Below are experts of layer 9 (counted from 0) of a mixture-of-experts language model. Rows are named router (the router's row for the expert), gate (a neuron's input weights, with its number), up (a neuron's input weights, with its number), down (a neuron's output weights, with its number) and show model dimensions 256-511. Each number is 500 + 50 x the weight over its row's rms, rounded and kept within 0 to 999. Numbers have three digits each.
Before each expert's rows: "comes after" lists some tokens at least twice as common just before its tokens as in all text. This comes from a sample of Wikipedia text that the model never trained on. Tokens count by the router's weight.

# expert 39
comes after: " |", " 0", " 2", " 1", "|", " 3"
router:490546397472585487451545474500378533394547452528459517495548557461592509535471505520539388471520446506555535615504524491480460479479475494441450440530523486527410534533562477484527448442566481523525510513553492495516481564522533496495530527539371497437450467555468502472419523488557519538534434452506514433448509520490510423456456683577509486395454502443419515598481480500466513457492562494402441510489539491418522479538541429580550456502553482542550453508441476648454537515464484510422531476432521467489471516612479457517477447542493492441436432382443445485518560572460725551522558481509477475513513515416535475470496519389576547478543512486521453588504494453356522461544534551527471505468546487509521521470557472508560454482447511405521538565491431506486505515472500
gate1:475402521460554507403528382492546498452581452524456563484421562534569512428500561621540385543638525609565507492497527491521529515512486403444482462492525522499497526498542533560499497514574506418499485645443526523516444520459522466514575510596480512484494458576408565476518512509501508603523488406521496502469492564484478424499534519544442401464456519487496485480474489440552508395504536504523458462491535523578462401535473560497496447546525556504508516450488444491516551426457526501517512524468587487492447400456463508444493434584585455478406462450523468504468510534470484520473536538486457508482463561441579515524562572577497576484491519534498453520488526439504483501474418503512496552469510527481461457563446499533610433439535530533453502493538569481540492463585492
up1:544553492539440530488485540496447484515466588495433414539389466472438563432429567518567587482475531457467508484515574440508472455512451500542401496501587522492429553480515486578501518506447422430407587452476515445498535570507582472517520563518452533582466483490467544606522509488457457674443498494514507465484499495505550608450431473430550459516581548383488471444508437413582496467485471576550462574415494504414538505567507473451525551526487463524507580499558481552480459476486555508502464442564553485465545500499487500454485555578488439427451432421447452548541522459560461582491531499467481463544474544579575521526478435423509558573533541470565517457557418515509571400571513462415508588606470481536454394603589549634517475541481531463489451500577519504532453423505482
down1:519570585502448499523519427517465448467536490459565536461559515527570541429583443458499437407547498414473479404505462472482491503487446450476563491502557535534461482488494595548483457447575459447430480546427484474457509344512544465578492587531608585544571599481487509544427514452468513449420509580489567500563458445472390533525381511439536440478481405479446571528588499555459449535497595470491518508569546520475449577499535451568568436510560571471430447447447558514577516469522503473500465522537541474485449590532521502495617490451571468556590555492506521524510476539519466569524560574492569502514549559614489468452521566570477468472419447476503507554524529572538536580419538474517505551521569419541464458441497451425471548458495408489422485469507480432483422533549416

# expert 1
comes after: " a", " the", " and", " of", " an", " his"
router:463481501542559477442530515467422440470564424520422470463501593588640517509453514564577393462545478512403478596477540484507538465479464504524530428505539474498407540425741444529567471498487477461434473502463488507521474556489465537496491470525432529400426478484549515511478548480603514526450414543496538476526566513519515474464555528543511484499454454426433518562541512533438454452493514550533456535508478505434497418518475557505616503557555522435597513469513457600482568529493522528439474546452526437425434553487462512474391468573491577416460445528469469432405470536458534457556498480482482561514468469455585548478551532478542574483513476518499578423541575482465611490476479520602512457510486495584555501569511538547504509525492441533454520471443466513544528500493516
gate1:508566477452432482593530481495457464475517474544504419480457455599471566459412496454497476441417534536494485461478514471502509630524528528464412388547557434470488537512412482493563532478431510457532555510443462505548443497565440436563527465471498413622500532510596500575530494485548487563453436606517451477448503472500494495488533437524438484473417508517498479548512480497591486500535585479432488446505562460512432453499343540524505488470481537503462517519565435488545512518485450559487481563437475458568483517497504535508577531484580472463525486506543510515413451448453459475445394461514514560464439446506484488470523467516548478417452536583421546501619550441487593589418572549535559541494496485520537495583564604584511495538468574507495540562483531549507544524516491
up1:486496482418579586434556502501423368482518516535480500447547504540590574478487589538411451418463514425583512469543526490471523465486475431470577438553486455391446544504651545504455494456582486579514487489529485471491495507529559531480426393654561568538467488504498409456476469546433498481527506544514580441502489553509482442531424517559543426551505497560432465428572489412450454527448597452477489533472490446465466536471471519506494509488543486527524470564462568477522512485545486438494548468431524562583528558467443500520451511410480519513552444470517467493462567518554489430521550518532476557485567583404620535522537481500443472474517542503393431409535476424493541457449558427458509414438602464502432533525522456560509500545473466543412440526503516436550485512455493
down1:522479484512506428482550497375468515486583496501479513457488504516451497564486494431590514482497515493527565561426537501565481473470507460532539461536513452501506596514474457504525477457499447506538459485421482504573493563458507566544501558480536469532480528511539504478501493505444451426477549552531486439444453524527574495397517293509535527523538551551542437441533452476408511478434480563446574545530513468488578370478576513519505385543450498502457482589503552519580640537480508502513519532467525548529467510439537492459494540546466515549443568467456492532459464606591398499592459404415478505545532438440549517473543531498530478427570536475564538505583598571526485547564568608442328552530521426469552508522480533500590596507465529488541507573506410400513476411500455

# expert 22
comes after: " |", "|", "-", ";", ":", " /"
router:491543454542559472547476431497413520425445480439530583507517551467505484493476515541527444511489567466475520501502627496555472411484469473498486332590476565507438571467605442565555504509571525452462590528508502548515502539511528461463517542542423487508462453509503493384446559501577507556476491429509592472510566495558624488449521538516480446429414453482411511589507418522493565457481580491496482534493448517424486554547438438559524488512535452535585442515436467558438531524497580521458574434494519538512512485581465495474464484527519465474472456464414451499504460539494641476467586471468440485535558497484547544463483512448554635490497498547528389500511500565437498461483540505436620521456419512547478555491522545453509514493509543481517527570463486506432521419527536
gate2:530480359568459429470434513593454546558476437482512526497464526559505479439525458418462578495491457460453466476497558443520409482515476482551571455445374514451425471482532454492521526461518499489572526461477492471526424543553492447499487499417459566460566455607421530383475463547466518487514612564532446577471496541498553546600457517392462425421545400528472514538456529458477505515515524558498463539447535538437519501470522458502502535583573542501573456528491599532441512428567526549432452407517522507478484601509510478528503450497448512535466444509403565513528492565476580477455506477448573477490516393427555495477538440480438457470423550509425475468528502468522500517457536481440496537549471539426462544498544497477495500475402493524520480506506480572522470427482533
up2:523548512513543528460452447544470481483465412492517410478530544487500541508622542511513563498465508523538506528558438422509528501537525533532499550512539548595406436482528449481471367447519490512537527447602527435410559597524534581502468504581474421437561492587529541480515468404508448503513507505526524492493501613559415454516496501535471531585495478547534634485562520557480480533470518467493544532432469496452503480410522498528520529432466460528570424478473521508568481518548451486529502556526563453473500407511515509465441547526537569498421494509365530484504448492561494435564525447554560439518519538563583512512576433436503434536536445505582594463508476424552521459545531468536557426452427551517463513476526497432576473538533428570425373438514509444485467497462467
down2:564511565578510428552511533465585403484598412543450560428466475448504524560489509531558479554515452519486553541405485500414515545454561492630443588514442503524473572452664552362437579557465383470567441525532443560513438430522516479522493540513528486508474515448494454468500518511456413441560483356431529506518538565427482584514535509431493470440547477468516516486597467479460540497418476515503445437529448414477454511514517544545485504473524533563494439471417496427424493495461494419494539483547512521548529417520524540480481494465503458447509459557557559535526431451464464493475473488579526518540560493525477484515412585539505542383428464567573502449509461483603564543537483455472398505509551469511434505484564553527435514548503472531432473538496467481409600586405532